{
  "experts_per_token": 2,
  "balance_loss": 0.0193,
  "num_key_value_heads": 4,
  "rope_theta": 10000.0,
  "attn_scale": 0.125,
  "beta1": 0.93
}
Below are experts of layer 5 (counted from 0) of a mixture-of-experts language model. Rows are named router (the router's row for the expert), up (a neuron's input weights, with its number) and show model dimensions 0-127. Each number is 128 + 32 x the weight over its row's rms, rounded and kept within 0 to 255. Numbers have three digits each.
After each expert's rows: a language model's description of what the expert responds to. This comes from a sample of Wikipedia text that the model never trained on.

# expert 27
router:167123252107159084104118178158098101190090161151099138138138118144135083134073174124156111125082102162165173121149107116135113143172092096147124066117139114071100151074134113144171135128094131128160122126075106164105194112103104098145183135122101122160160085142132157142133080135174149067150096116111129137114129165174092109106126152125113110128153119108129116086121135091158119127099
up0:131128151132102127138141136137194084099083114146110171180132173143124107156068127078172127150146060152174078179096090145125133127050103136091102113150173133072122090108147130113101104143163104145139098118156081123083156110135116107162180148145078165109146144140120181156178136175089105153132096086116086080114095126140077158222170078140114136140098130094049141142113146126130188163130
up1:109127096118122136136135122135149071113046118106123140089174113129133202172082149110129128144085119091139201101196147097128136094143128136197164119138141091119123081155134116114085171158138135131153136105111076140112050100137083146117163104097159126129097172108207086142138171083162125127147130169192114156102091168140145133120122095186150143109077127132116164087120149122122135145125
up2:200147116079079127118134216148172141070140114104178175085118060165127149155114063145114177120140156132038088084073123145185118175101153147140132099112146137125155143118134187103153086149117149119138119144116162087153102143156152155111175140140095125112099126158119171173126058189131127105106093139112123107090115158189104133136169157100065147121133117118093104052083096116105123116114
up3:141184164148071109080143140125122126157112094115085137165103067069156073196085128123157117144141097115131102204104119159164150122142068106192183116132125139093067161132153083161155171128117146088105105131119108072116086109095109077124181142174189112111141117068125104121146130163145119103123079145120200093092174157082141159145156098133123114090051064075094105117147155175161157181140
up4:121131144198092168142086156127114120200158144154131120126144068148099174206134144085155062129148119116149124100121082161139151124096121044125076091126091156143110156071167169167099169153174120119142104139099116110116118123154167131130127123153124088184176109059065184131165106091163121121085134099198141112146185060137142140131112076131090100122058180122177176111183149129121093105122
up5:168111171144160118136044139171161150115091194163066096198083124108116135152143164128144169112167132148206163117237138154115127199118127119131113109109090081131163123126131134127109140124098144076208104164152083106098159159118109131058153143099087091137101137190146119104129137148097094114139104070117164126145111081096080101110163098138090050181203147107124102149136113124075117114129
up6:152178157163122100129126190070121081117071112130104088138155072106152066108098145115208181019141148101136137120116187115102111129108086071149146144105149085122099153153126126140104110139107138131059188157139115161139089158101160207185085112133092159143116147154132162114137139051121112091126108150068136100131112102100131179138144143173159121082154143120142109112130192140058125135127
What it handles: Verbs and following prepositions in biographies of athletes and others, such as joining, signed with, appointed, served as, retired in.

# expert 12
router:122133196107119139130135162097083135147107123131079143129147125185136082067104184161195116102057110174126115081106025141124165129142118065164130153156124115156098111134142078173105118134149081164140118164127149140041107079128113070106199190113113110140132087160120153144173107112108155167146159123143149111162087161138094124154181172153143083099178097129099111157094116136147077157110
up0:123078138176130097110138116064091175141088069134153128059169126133125156132130054161134187089140126184117171125173137156071144173125182052086177150150116200146169138101080144147085098147154120147123069157157131104087179094142151150125163230131085132121158011146107136100177122156121109164178133138096135116124133167164081111108119132147191126130162145147157092148092129095163110161150
up1:143059139125112147124112171115105136098119149086175135123159142144154058071137149159181051178071138165117139124161144138158166105134149196115122136122135135088122102094107135177066147047105164141168152084155137158130118086164130103084152145066049138150113135128170122093106123131114145160143150152106118072149096175130109113133111132093137147144106113143125138111132174076185083179150
up2:100171154117149122078193117053169224123087145077193079128124096138106163102169138144152102130095112127090243108181132100101128150104111130148098180140148141118100156161134087099162149158066107101112152114171135120092167141111125126116111188112127181121159099106121154152134110048106121128115095123177118126168080140180137121119136113139117097180135121139216125175136129122080060115169
up3:116109161130197147159099177117153140132110133145014098171151111123174125118082158156120123135144103129139195125122173108124114079077107103114186134109102093105102188067135226099161127204132122142128143138142144147079128175121164111096146127116154112169127189114146158180124123076135107161094152103132165138071052167133092161139091175093129140090125109164110126140143142157125109136151
up4:100156165143066116187163179151134120154125067122129156061140167166125131066133067131141122141075151158141143123143098124100137093105112147131113128162064081155135130107085197117176121180167122127150153141105087135113079082096101094132156137098135055133122144171089089158150114184104134113169124120092099090148057087134132067133002100128153115103178118148098166132158156165118119117142
up5:132130126118135106127144165083132132117096127144176148110192107100138176196141170132165163123138149057094136156110116098085111196096106126135148142138090119061114096170156132099077166114132130153155129137101128083143161093142153150102180148192179112119146133082129134095127091123073122122164131124102132148104144167069111159115125205094131104070124161112189199108085195127137127137110
up6:083098227166158178158157110123097144090087058144155066149165172123175086126083170129144106141095101100090083092135130130124112109155186117138131113091136134123148087123105186108122120178164117110167140147109114154102131105058169098096192155091117080135148134140163099117132186148141157143177145116108127116140137098096173129167115037127134128121131122159122120141106127142143094111131
What it handles: Middle syllables of longer words, mostly -di-, -al, -ine, -ble pieces, e.g. perpendicular, comedian, Plovdiv, antiretroviral, notary.

# expert 58
router:111153143174145066112147167085099189079172107109141116086113141059112127080084106166107110052113127161099155069058147128148116075127106150144097104134131060185167167127161132167160142178175131093160102208152084178155119112129158129169149146110126113152134072113135114082172224097061111059168146133089159131148103135118190136132137095092180140158083088133108122114070121165137193113112
up0:094117135147064122183111111140114169118119106119112134127120150107153111118163143149083155129163100169152167127126114068113134125115134043082155119176148193160127201134087143119129144156130137141135124158176133115177139145090115175135117149146159113187147125136055161074168095186084117119138094116156104167148130132118108093080155145049152120079163128072162121149208122126186163191151
up1:115194133195180095108159171119103094095149169181112091125193153126138098167109178141122145127119118111106187163099146183116103096146144135121128089156140072147130139129063140103140079101137147086162109130156065123099126176141166130142112189083126132094185126077183110120074115156081045102153144090153124098163098142114143202159108151052148208119105131088157177143090103131148148120140
up2:120140137196121106101117177116147161103184130113080154094155096104111113086051065175086143065105115171131143062130128108214054076172131160148114103085099129148192121090130066111173136138127175135156115136095110178103130156211148085118138090131120065109095134124135173115175214121068120117116138120047144141078072140104145126135138160141138168111129111118143108147111112120106106152139
up3:103112093150035083138137132160159097175123162135135120170118150152110159097077158170132112124127149108136090096122196133138129195123151085115068189128118106116108091167147138119127111077106153097140141106097160152090143107104111114141207109120164151102125135142106139161151183126133176146094084121111139142064073178181139093129117102160115176128074143148127142109147171054116104132110
up4:083084076136114137171193173101150166147139200093168185078152076119208151110136164186118150103154102110099127120066096115121103131072108084029130136144116126181105136081099177123094145131134092110055118102127098145117131149130086144139105181150135124149127098144100134147165112144130102111087086098128156149141159200119138131141150158114142105132142192168093103158124138197077107133108
up5:130184073179136089161123115131101140094145115160125137073086215161138067189081085166154152068156131091161147074103127125163088113161117164168154144148139135158116195130072104124111153159104133096093126108126090182118143168156162100076140170090087153149184072086139147115111192144159125098116104134081146135070101094099069082155087105092156194134140082104140147097123156168081108165115
up6:106116104103073124139111103109159170093118076118144183120079081142122147100125091141133071127101110141098138171123125122126159121168136163170171112127164081101138117137161118131168109090158103138193106065090099154098141179130221140117170121101128129145097085144099149134209192176115108092119152123142196125072096136098166113069130096095180125168102099109101099072101114143127152095139
What it handles: Single-letter word pieces, mostly t, d, w or n, completing words and surnames, such as Clock'w'ise, Seifer't', license'd'.

# expert 19
router:166104168136148144126155089109128155084118151140159128135114114195184099104157172147077074114089127114127172199126110034149143104120111111060103113185130094198152100148094126119133088120143126169162109137152070080155149141072121119160154143171145097117161127121126133138141055124122150119148134148123140142126118139149180121101152109174192099115188091095098140126137070102155103165140
up0:174142173191146120122099143187093179123106133168163101058138112113184127211169100175149148106114196174138095161115087040113079094136132140079174136103155137159129139175108112142164195129105137144124166083139110103153097067114110102147177116119111155126123109106097152136111142118129059149136137099087096198139118154142162109160101144150176127111109083091115054139138087122070137120109
up1:165080089128149127037172131074157160099155150101133126099183107125103107155154092100084174163119139095147166141067079090105151109126146115094128096163101142108132138129109119143149178148082117147109156192144084138168205126104088129113112096173172169121070174124095138111159162143105136201098105097091129116153104109070147165159157217161094131145144122194112149122100112144151153109076
up2:110093178111078125114106127158179190038110139119150124121121142131100110177149114129053146126105136083127116147107118011166161155105168128101126141176101132104108178083124126148117103113116104131194117121167130071144172118027190162142138170171119164167067083148097165068123109111142177120103188174097100146079129108135169147153135137125117129151120107098125168112094143101174183132148
up3:124089198082163087075218151166119127157144092137143116151128102111062117078155069077100096123168099157163124152139106122086155132153116098055144122159178118076128142091114170160153072120103098141127170097116116073138125120176121099137155133183090093071094114020139138151154098138121145129187182137128090131121107116174122115132119105134140135169116083126153130110143112099130108119136
up4:100060148101131125170125135089138118128152134124110098140120099169120113117114169134115073062083170133097147103149174065138132170140087120056085116184133128178114094156114133149148127091130097153202103165147152141115149087107231083164160187120167075062150105114137101162116159089099167126124058125131120162138082132088098164131148085114153121168148109075093115152099179093124109094151
up5:141112149095136124150190136126134159109125180137093117113090125178082107142140162081118146064143129104119092091095171062190128105106157068123122175176140146132144115120123171124139106143134101129109102109186193147101136108138166105132117128118112133161165104128120177140130114189177142124125107120066176133128089150149096150182147137106171098145085092090216150130157109141090116146097
up6:172151169144113177114134096164175091146099106129132117144125131127198115130159077139157113189139073113112157126132083149148085041121111141157153117179088127093118123087148113121163073122144114193137099141147133096128149056090142110099125144156080112137133185176142124117179138124128114146141114116162099129072089114115101097104155099144140134158135097125131083168155085096094200155133
What it handles: Middle pieces of foreign or unusual names and places, often after w, we or be, as in Schwe-ika-rt, Zimb-ab-we, Taji-ki-stan.

# expert 18
router:138134130130115106116122138103110169149077104103173129079118134150147111139076119138130135138120131105119101068111142102114123098195192112133160155151140103133130137123134113138109165117102076157125160114166125130110140059071154112119086137011117107157145079155162132179108135151157134126153131192070172125110113153178119092160134081089139149105123045125104099069109118109239137091147
up0:155118152153145069175159148147181115158116145122098098125159150115147146133088195150103123082098195173140149119153081122157168085090140114075095135113074066122135182112102148103083099136142157123131136124123150168111152101047154074120134182096158128103161129111157114137175175151131171136119042129112176079102118072108097111151068127146170110133109120162120127066165141108122115102145
up1:084107114136114182136172180106107189154080176174111130113156144148189115089070107164107086144127143105127108127115146111110114087173132180138148161160114087035129160127144122143152089126112154155121123120115154129076113170148173187116126212085124102167132115109103176158124074085136110146150160163131147092065106113090107187138148009161177157119110127097126159083141105147141113111105
up2:107086172125162100155131159122138199152145120169102096110136135155130144219098145168111129095126115175099080144129131115142111126187154116182118123121151119059120134190134134162093135145112170136154176077124117107149152083123117080054120136118097081122114139057112127109112158199095186112121198167106134132158117114122138148119096144160127062158167093101093126085119134111152119172085
up3:069114048070124112085151086088152105150113111106131090109104081143141145156105169173149109209097116182087157089173200119091196092103166137110128145175155112078171181107110133196131115111149119141129140113096148155086135068137102136133154150139151116095153104113135145118130119151152107124120096156166116119083099119102150109073098126112121186217051101085131142118086112103148159105105
up4:157155135161147171177162157161139198143169105156136145117148151141123128148144130086116138150082139124170171105129136143055095101105102104125129096164132124083100158122157111105131159078132115063145091100098085126194136152084183145118057142170111094118170184125124174150129158192168103070099136168093131159149133111091145139197134111151088131113156148102155105146039117113132096147135
up5:140160129146158070115129105154170153150144105085052154106158147121140123147115132157122129091108207146161112154072112133146134103063149170108121114115162109123117086077154120125058154152081109174144100134127129163128155135129139132128167121197135077143087124149156133108106149139085121059187133064106109141122176132153156176113132189092122137122147115055108156151166139146156093116062
up6:098110155102149139116133218127039138187162084052162171158112145087083108083098150142144114073128102145161129113183140120113109096123132159170126144189121133101168139056164079159113121144078128110118135132106163136157119142105110120145152076125110125152170053203140134110105222197125143140133074159157147158095111152104086142101150170086176101110141145128101084116155163128178147138158
What it handles: Common first names and pieces completing personal names, especially -l, -el endings, e.g. Michael, William, Charl, Rachel, Laurel, Edelfelt.

# expert 17
router:126136090113095123106144138113125182199129121082088183098152097195145147093127169141156118103078119140171106174110135147107076137115155165134114105117067078140139170183145116106171122097054117159116080129125097140112160124117130141168125105119112161154121115122127156102167112075116098055129070139084139137127100145094215110134137085092119141134126144086113145059151156067120076153157
up0:166199123129081137136174142137158139146167128127117066118130093092128134141079130134100065155127099175162122134095151157113121096100111139147130097140146166165173077085080153156126121122088148151104089097137161137141131153058142163169125139109120144155048158109140133062181135115112118131158147120163122127098118148084193132100125162170130148109183127145172111077068117094164040173148
up1:181143160172183179077088149216164125181099101072093179114179091101121168091124068141156104122163134150140085108130087092131127158105131095100143174119086145109166134121094154162159113127131114113162170145148099166126090152121179126166148113135144131090098091194144118107129115161114157111153170217164176103146125145144117148139120138114109137108101140133105122086135160130163096101125
up2:117137155145157188141169109134136087093176120155138106064137082094037123170114118127191132117171107127146107137137126153123083136128168174138095086124118165149136103142130154150139070188113160150102105088094183138078170112144151080187146149161137091149152132121096135158141107046165146061120135145127139157140159152132133168117070077135134113147152161081100153164130170131136155160127
up3:089114103142179130165101173085090190131148160119132151153090146077104159130168114088138152136124135092101140148094141144142146196144168116228119118099183182135143104089077137103160076173122117086110159145073088108128152076108154144155125091076155107136156106170140123087156105132109117091128145117110205147108180115215097104158120131116155138158125150105132141060157172155164194088050
up4:094121107129126084126099085161106151134089143093112171097151102145119215144146103149169072141143138165084162151142118147147114107138154206142100121128107097110134101142083129065144078152094162118123137106084171139183175172127115176089058119118131175117088133115111133163147178145077108125118054072142083164150103089063169119159101109127133148088146185122117145108089167108139130127070
up5:097128126139100155152139149111095189170151105099158123149131046106152124166111152104111134154116119148126090118186100177164096153122132121097097090152142168152146172109190082154144120135109142100161138062109119147118141088171084166132121155161166147152182094215134124093193133127176149082128046123115124143106146169073171143129135129132153141074146177093154142124101133087113091108164
up6:107117161124142094122139149131119166145095097178147129148157079177116139157090069209096127128154110189133100176072118049102124134127109093119098101136103133138145150137132139123124127148110095095154170143171108103132102162085148142091126121108160128081091112162083120116119080127103101189142187105119140126079152146128110049127112127169083104156157164100117131117170154110178124167152
What it handles: Copula and description words in article opening sentences after a name and dates, such as was, is, a, born, designed.

# expert 50
router:118085164163118113139123167110144140188090125148149121083115104117071132099114156109144085144133165137148119000147072127131223145135118139139115119084083170145139133060082119190201149135143126134171076202167114159090168086135073127185138129138144165125150118117109140080137144104072165057137112129095146138120081152147130103178132176099150114151146111076117184173060108132133167171090
up0:146072144124114167112210167142129176142143100140072112137097154145138125120152159049166128140139118144152117156146143162105134163119161126116196137096180179075127120108095135114126178153121083124117121086129122144110192087073102116128102067072138154179128112111096151111148125101138085098075125120178176159132117144137131190168079122119093126161106158095110093198123083102120094095096
up1:217149138140122096137171082135125138146047134151144209138069104106116102149149131108122116074131176138168130156113123118148134075074137109163124131135123147108052129090144145078144161169167144138112117158165141099136126089146145129140125055122105121042181109142119128152090105120150179096093166138122107138111121169114120133131128146123156119179082142152137092120124113129149138108057
up2:110143176129144147170141141186097133103113152176107126114156119093117157097120144127169070151134087153111174099161111068092103125138156201109112097140131125143217155118148112147186156115150127168128087166157097109155114202099162086118121122135155082108102115175144116162167117103078112130142203149133185131150147179166125074109146107125087164167159109110153139163101144158105147124119
up3:171143143147135125180109102195084159080115153149185069121163139131107143107158160133116108202114086122117140152170138111130157130153089130101126153124158094089136114130094168156097130105103035173104148140093118156144157103132104096081150096130123172124141123165142117179073188145184143109136103163103089148137084158165200118161157145077125097142138159089116107132135067183110146117119
up4:104148164109115115146131155125153133147117103159130131089110163122116107134092092132136082160091144125110098129139103214085202173128110142141119142132101087159122124089083070104138120105110107126125090084099134127092102141102136141081162049066095197102129132082124116111164171151105124061108133073150148205156139120172164107144132175109148101099124116145083151128149110097121155128145
up5:155096129137115177181080118133206175132149098163113108112150112164127123164102116162087128157129174208133154179103142102154187080155132129173125082165181159120158083134074154144131083102174172141101161166137162122155097121131136119202055098170132157065132094048123142099086133136132150125133189117138100145064118120169150160123135166136126082152097148133148120102120168145097141155095
up6:075137179171145109145095103125157074123186138092100156113108118106125092120132148165144086182120118088106119083102159144128035134151143106144098131108127159114102119100100141136151125151078126092087095107138182093125129137133139135130110141112133162082096164171173107123134175080070139206126147122107121126117125085136154167119175114106135164111138109107135109192147154069186101076150
What it handles: Final pieces of abstract nouns after a stem: def-ault, releg-ation, sponsor-ship, plus words like influence, support, loan, interest.

# expert 46
router:128080155115133140134132138128127105145063175124134180129068111144180061132080159180104111106124103178137135094148109131135099139135108162157195077112100120086150112057100091130145077151145108154203078146117158097133184123115132091108096135151092118207137138131131180115179121142221152041111184147110103135126093154145155139109157138079096099160119074133168106152143202080138140168071
up0:073153086116166123111081135184099149143117193156105120208086151137114107156129098113115148150103172148145129084126114236137150127120103164134128123106128086058141115117146138084137127120132154148153181164128122139172104126143176101178137088111211130136185149130113134117133141104194138148135131125113122160138083149055132168143111139142118114179092148132123137185129110112164113109153
up1:101104152133134177094135165126104122145110116165141137100128129101127114112033176128104116106114101113147107108032151122161097088105097109099175085104100131120100142179128121136114152111114120115143125148176115087136160178126097134162133151120113126142163131146142101107180101124102136149121131073221154201162115196157173122067132089162180164118152148154171135105149108076145099098105
up2:122139090098118147140103130076113107111168112103105153119182127117136163130099170132177113066115087155119160133103140102130072125093145143084155072108151180115144127140151169106108146115141131120096102135122128108112124114127175179130152135144145138115186116204149066162131128199164157145173144158123060154132143152148098113118137117155161146119088121164157166131099074083114170145132
up3:111096203156115146127109093155129124172128151190180154137134108182182146161109090108085100108120115174140110191137116101132116145118094105127093098129113098071182092160159096214120106175118070106050127113166068157130208132152140162150142142150137100077095138085088154132144134109109103147112128125106114078101156153153149073074172118190195086147135174117152102104105116119071112142080
up4:138054135120087144137125148129085168153099166127124156121098111147150147118088094100111144138102142088158188122138164116129101197136133147144113142121107184130188123060088104193071164166164072116137103097153156152097165149168103145175125116103116136134112107077104140054153148148115113104078064097127118135132115099116127139117157111155181091108103192082114082117123144139164057114169
up5:093169140174096076083170107128113141136141102173069134145090164130123093157145152118091175126156113154107113107140180157110142135105149150137178124120097079095168138102136115203148149098117109165127098164105156114137103174094136137108035176085131161148139109091125168101075176171142131120061121157121046172153112076123164131134217175155127140113146117157141114112183138129141133145148
up6:097129139084119089105087111058205174101116052087101145123132156135131100200142105114111106156136136175120136190095152117159085140120108099184101140059118148105122141167124103166137135149113155160132130074192152112093165156071144139140108194130120154103165167150119133103164127146107153199198149151099146138158101169158105173159169140131137099096127140146170174111080082190130109093207
What it handles: Abstract nouns and verbs following to, of, in or for, such as returned to service, out of office, peace, prison, war.

# expert 55
router:129087191121045133103149150131106174144138076139153141101137097221157095119130172120106139125145145182157149079148069110113068155152114124140183040115074107142121201114127124096144126101165125148125112169164093120180182149109157151125140060116144132166125071072163128110106128100119102143150129179154121128140100123148123134100128130065099144152117121109084107054140139122131166181125
up1:128173174150112151133159114127138122092125170192103106121125148092127187140133125150081127150144120153097140134101102114166160137128152117132088098080182203124118091186100161116175084147144139099185118185077137141134136141102155123169023155139171148092104093153128189105111097114101106140149110151105127099102095122089144145094122062124109160151111111156126097132151060076160145167113
up2:128115092185093077107126097093154147115124112168121085190105114154103115148143129033158115160112169144121180143138142112158156141122078104140072155119162125153152146165137078102162116110140127102157119136120177181146121095090175187109119118142130123043076120120117126086123133087135095141141180089126146125144123108112130112113206152128123104206118177094148145191075172166086093107136
up3:131106114168120134078158139056115133117074146118164159125127087120163162103195142091151188073108132115166164110125127140122172147117127130140115179140133115090190154145162112137124119109197113119133119090153094109165106116112109171164181116074170191100113079155135104135111151154161106087088148153157181131125077115124129132160113130127151145136137132074155115096088146140116175145087
up4:052103072104090139140176125134143200148167084096068166153098132086112107072129166125159156086114097102136109074106141155119132100120148098127135138136125135113152151160134184163146129091063103118128111136092130095173147078149209116181156141128164092130168167113122110155094107133161182156123145138096085131095160157152122096136112128103113112117097146114146134067148184124092088101127
up5:086096174117160062172126098085103109207152150116152156185151099195199120164152169096089163123118110109104111085112075158041129132152161147120146140150159140062104124121150109100114159129155139083100150084138141165129112181134169132090085043064128159113135098110167210092168147156143089133106112110125142138109164121140151147113142090118207090113120108091106132060107093162119162193165
up6:094125095143040193145157083116123148081128131128159149142141080097212071142114155126133090131102128130131190061128136204157098103142157120118087147111129121102095151161176115114146112148148140144093171197091125172161215135142105145114085161067142122135139138144091115125136138153147190118119137175141112107076127153171148155096118126139236128129128114106104085134190084145153148129178
up7:157139107158165139097196097152198150124071119082134073156101086064119123140121114105117146163086101108154065101107106129119150094139175115087092095154107138121132135112115115127152112076128111121116118121177137102118130203127145123073085075094101118176152189102157117163168166171152092154148075147085117059064142141098165170135133139165120122122110165150108122118086095122149128086130
What it handles: The first or inner = signs of section headings after a blank line, and some blank-line breaks, as in ==History==, ===Results.

# expert 38
router:143092205142115067090129133176176139092099125129144176143143126156151123082137118167135141133132179164154079170132139115099141118079107161109106114135108050125066147133138125082114120150138103100144075127188095118103134115092143113224122131100141162131127115154118133137109112129182069123065163081126131104196073144142156077156178125092141111202175107132158146164141098123099117096134
up1:228106133175192100151155131148069117109094101147157192131142096124133160147128165117134117147130144131180091148109133083146202147158107103094120142158092112125171167120154051122122115091166175159102155125121143157128065094135132137119093149066165155084157144065141132114121092125159185125090093072129183127127107123168132192114134150100121178090181116206120139137108149170118149129099
up2:194140115135129139138111134164127157115143097098181133163112131216189121067089135184126145141146130139140105158119110154103121075078063164159073086110126164131105175137159100116129111088092149150150088119132122133167124173129108124124116112102104171116126138210070089102164110122102079084143151114145164077143085144143131124106144106114111143095133117153115112131100154161078112075130
up3:152133131158068117108178150135094091207157142104115102122085152105110134127154181122132066144113126147170131106153113166087126141183144112076124144180118099187140099150140155112104181133111106066132126122132131070107113070120187134150121085094087140110182118111116123156156213139112095111180128128088101098131101123085139210118191088146186142067101156183130146079095133104129099137127
up4:107173106155087143150164132085140161124100105092102143077130177147202198133092217147117055171073097143128213120134116108139127132141131123159141119076139055138119146187172113135146126115082088093059117113152137107086190109146098103132126173122147134120124165115129136148123099121158123077110117116086189176128169115122148147102122168128098073173110105101108074193190129111117185162071
up5:170107128118146131115128111123149112138167165079147102098102134113166100125105185125117074126177108121184122204156104122137141149179106119097102133072123120143084176094128117102119126117136103126149157112137044128178136144124087077098127143169105128127097103081144159140088164191181077090156158080148104077154094202121083167145166133061114161148150172063132133067150134163126097171121
up6:091132133173127169116107139192091079132082081170110151130124185175138142124110140130066145170154141116167119158131177149187117091167086158195096162055166149185149105109089122087080129168116170167111138144096147083147095140093112132131120164153145129159114098142099177078146097124126104115115087144072090121120108126118063116084150133098104123152131061176100119144087121076097112110168
up7:139108140107136125172115138116097154104167100189148180180078133127104131107131176051163158063147100125154066089154124054130118105090179108154145155156087205132144176076132117141143165132109119136077151165139210166102151091098116110104156172128099113126139180120136149126120187171072051137137077134115140177129139128100101163123126113123158160174151096126104123111106131113151086087166
What it handles: Pipes and semicolons separating cells in sports and results tables, plus header words like Notes, Goals, Total, Following.

# expert 54
router:104110156150080101041165167129161159119123155112119163119123119127107123107108150156153080160153170133207154157138128123098161137092166105157101144173132156173106081123113098111098137077133148155145131165160080100070121092115150143128146094108107151154155111152116113110235190137131120139144124094184080117166116157096102106187165148144103127141110102095142184181129113126152084113107
up0:181110123133140091136181145110123088136130103087165111138116134085107109122112131187196138153123140130116187158122148179120104151133159070115112174046088088113129109120176132055143128142128107163135095161034151150129128131094125149136161131077115113164171103141159079099082162138118095077128125129121145115184152135132197160122082119100161141111145091081156149130143155154140054140116
up1:115133119105168130094110161088151141093102124089133114151150063113180187083103122069135148122127125149168156111106143170158149078099098142090111149161145165160142123135096136151133115168178115134148138171104113094142166137113131146161115074129158087146150165110050147141083114117122171176078134112121080113144105155091077085125154116109112081122165123196145131140100113119137171178091
up2:135109180187081166141160142089100133139153142103126144115142102139147152102170128150145163134137189169157110105106109083142163079130179119125132088141048202129123096044156052119161117138099118154088100126102125103109138182166146103087122109114134118156174110141136149171160080170131081139140124084146172150179095098094101144109128129158181162149120225094126109121102145123125181144126
up3:121111145121185166135162125129125146119080180113140173095128083134107152128133127131081088107166156123129143121130114104110111097133167105123137118060184154110090156115175229098191135128149138157085139091208101128103151047126139084162192118164125119111153164145156129066130107124164162138166179117170122094157126137136151121163081138074076151125131101136052075098160164074156154165080
up4:161110194119074117054144162088135161159167165131096115116121084158136143121113199102186082099098207154181161114126109166151109127124131131128154074096116175143159120127115133129154106126181160116099092150112076092100140119104161099100190097156083149158136097095133110130158085125129141164165105063191096115131125085163073128163193167116091113141163092136143081127070116110142109155118
up5:135126081116122221183134153099122142124169100122139137149175113138150150117069125154161084116147167157142193145091129135109088129153138158144129151136167089150155174163103165156149171149093132119116170114114092141136092128155133106058094119115139151102150100160151124119098099112092058167160073059118197109110075149090121088061105148099134133151092118087156132149149139116071141095150
up6:115084137185136132081132121155133122087064120139085127097154132165114120112143185093203131101077157137159149162105160137066157038083140088141102140121144120147140119139106114193111179113087165142171142090113116145104130122123138119157147129112134146156186124163114089085135139127133158100046119141122201105123095170170195094124115141170108092147126093077165102101136155126143132052074
What it handles: Last pieces completing names and words, often -y, -hy, -ry, -al endings, e.g. Satpathy, sympathy, approval, Belgrade, Orange.

# expert 9
router:131116119102114137081163116122118111179089157152140146136096122137131143118103109139114090175191098084127194099050109078133119113126115168204097090126148113132127127052125109171127119169113124159160073158112139091110146115133105114109139153121123094159153092140105143094133153094164173114128104147065174133126118157169100141156119143074088158105144115133150183117152166099126117111097
up0:178124084047160122102087138129177175141182149110170169044142123165124125117057101088079149111110107096133122137115135134133097151161177132108130153116118132152124116112166137161121090094091093181076166130149086126109174138113152138039175114112089169138153116089108105139134140163148123125128086093127145114133103139131118124105127104129107118093150107124131138134076157117100155208137
up1:178122142111072129138215099130107134216121125090144167113121151054084123109153059107149087179152119117082071114128153143127149130098159128128125113185112115136142187105157139149053139173162106134152119182160181119119103152165149194158131145164159106089197120068110174103114115114122132147207181117105132150118136109103089149124108102121080112147169126125144076132113085140028092085143
up2:112177114144134153125113136114116173145109119137160128156140103136128073112139138126121186140149192085180174130088156075068117096121163129100076088094166124084119177149140052134151175144128140069137086126119182091120099102163114122145098120143139114138106150147122087155116098142202158140119109110111162125141162105143125106119126114119095124174157121096196138185109105057080092114101
up3:168165108144159138148149180119091128110124227130117182159136126133163083097157136118127153139159116099134129162102139116164132099117116115101158104138108136156167142086127122179129125137121152152106086132077110165190153186124141130118158126147180128103112136099103124129101162139117076172064154161196090176108122129108144135158187144071203138091093089171072167113100079096153206130122
up4:105117133110176097062127111156125099168104156137133099168135078165119195108154155151096118136100188062124131169121185128117132139122119102105121072102129144030097163157115198169106134120168127156069138120109174139126148117127188123143118135175131157098113118195151141145131152108158138084151125142048111145135133123130170122098111081122159183161097135166145084124127146074107156128140
up5:135138127104089136110108148192129135177140147157131141174149117127127040133070146146132156101121095156072142144139151111144131113047159129088168113108125114133152124086113090104146138113096088133111140103128174207053136118130128174142092129118116180080154090119144130174173155134173144105101109148161151137107098202087137166130155138134103168135112074113205078140153115093110143168118
up6:188201146130108083179127121120115116178095165174149167137146138210138100154139098116149122124093146118149159156140127151105114067146130120081134130106148086097123116129141111090099144175177189150085181093152160116063143036084153133129187116137111098099100154157116024062131148113172113154110154154141102156106139129148104128156157113152231118097157117127181128157074153076064041160105
What it handles: Nouns for roles and positions, such as director, President, editor, owner, Lieutenant, plus the itor piece in Auditorium and football position columns.

# expert 22
router:111077154116146091151145088049130132119103105102081149121143111119114123137099119131182127120113201118107147153102083087126158152154116172142192106038129104080096117017135144100158107153154135146157053147097113176076099129087141108079129132078180154137158147109149132166115179125180132128070066094101152148140150129131153169056136080116156104122183157141103111131101067094131176098074
up0:115080170130087127166164147117113104156143177111169136154136131095144091101152190099157184192099140097108135074149134151153115097132100105097131108136149071072096101095121122123180123115147130160164142092053125197166168192045131093084111186110154134127195086192140077146113134064153166129100126117141120115103092196173134141108116105145165078142109133145152137167125130126112120109099
up1:087107122108117133150130118125193099103140113080158145106153139185090122109159050148134098149125148176092111104113112146099113161186163195139175137143206096115179137149074095133093097160117150062119155130140195121097101130123182178139103137171106174074165111108122143080136185111156067147114146145152121154182164138114136135174118153170158106130181130123171150080070076133139110075148
up2:052136141128075185135148195085149095139058166159081116148093078137146043158160170135119179166153132139179120107097159157142121126144088101132177146126044126124118086058115142131091129129161131164120093135106157098087137181114160168099180130112132172133144118132153111096163130095156106143103134154141129171142170126100102124102131104152142133088182123115143095169120154127136121036172
up3:152082075133090137101141174108134147110107155176109130141159155228153110041103147076123097097141156111098101128140017107112123173140140139136155123117084128153112090082107132143182149175077154144162041171166145168132146087164179101139055103139089124074134036103158137093133166130145132177079153167163097158159119132126132125101140104160116122114107142176132125118098114069135129150112
up4:138218108103130065140123106186134127109107053206119162085107088113110140128131097153060115109148166098078094145149105101130116107193167136125102118112138130190111085143124174115106141123112165150074204152123112151119074184125156075129127135079205170133090143171111092158116108160172121145099136092079135190125166127128142071114137093123159181060121095177082125206101136104143172101143
up5:083146089121108094148149093138145186133087150174147127175180156098139129157119126120182203151135135178137129131095123134106125128116090132131074137144157107114106135097117140041140073166067166117164100196132069096132067100111164119119105143144120099121090149164136170145114121112165123117163146090115098150116091156096070094087116069104097088163150130105167128098097142102165104136160
up6:153116109108156112093113133124106172180141099190082071131116131113083139109113148149135124147152079125166121058116120123173189125142078183107088100147141125070124119127091121102193125123174117214151123095108098152116074127121082057147147136163120107057178149144112147062139175109165106147120097172104180114105102103120137153141188161120197146155115086076131130110086132154102106137143
What it handles: Participles and adjectives followed by in, on or with, especially census "families living in", plus "based on", "located", "other", "while".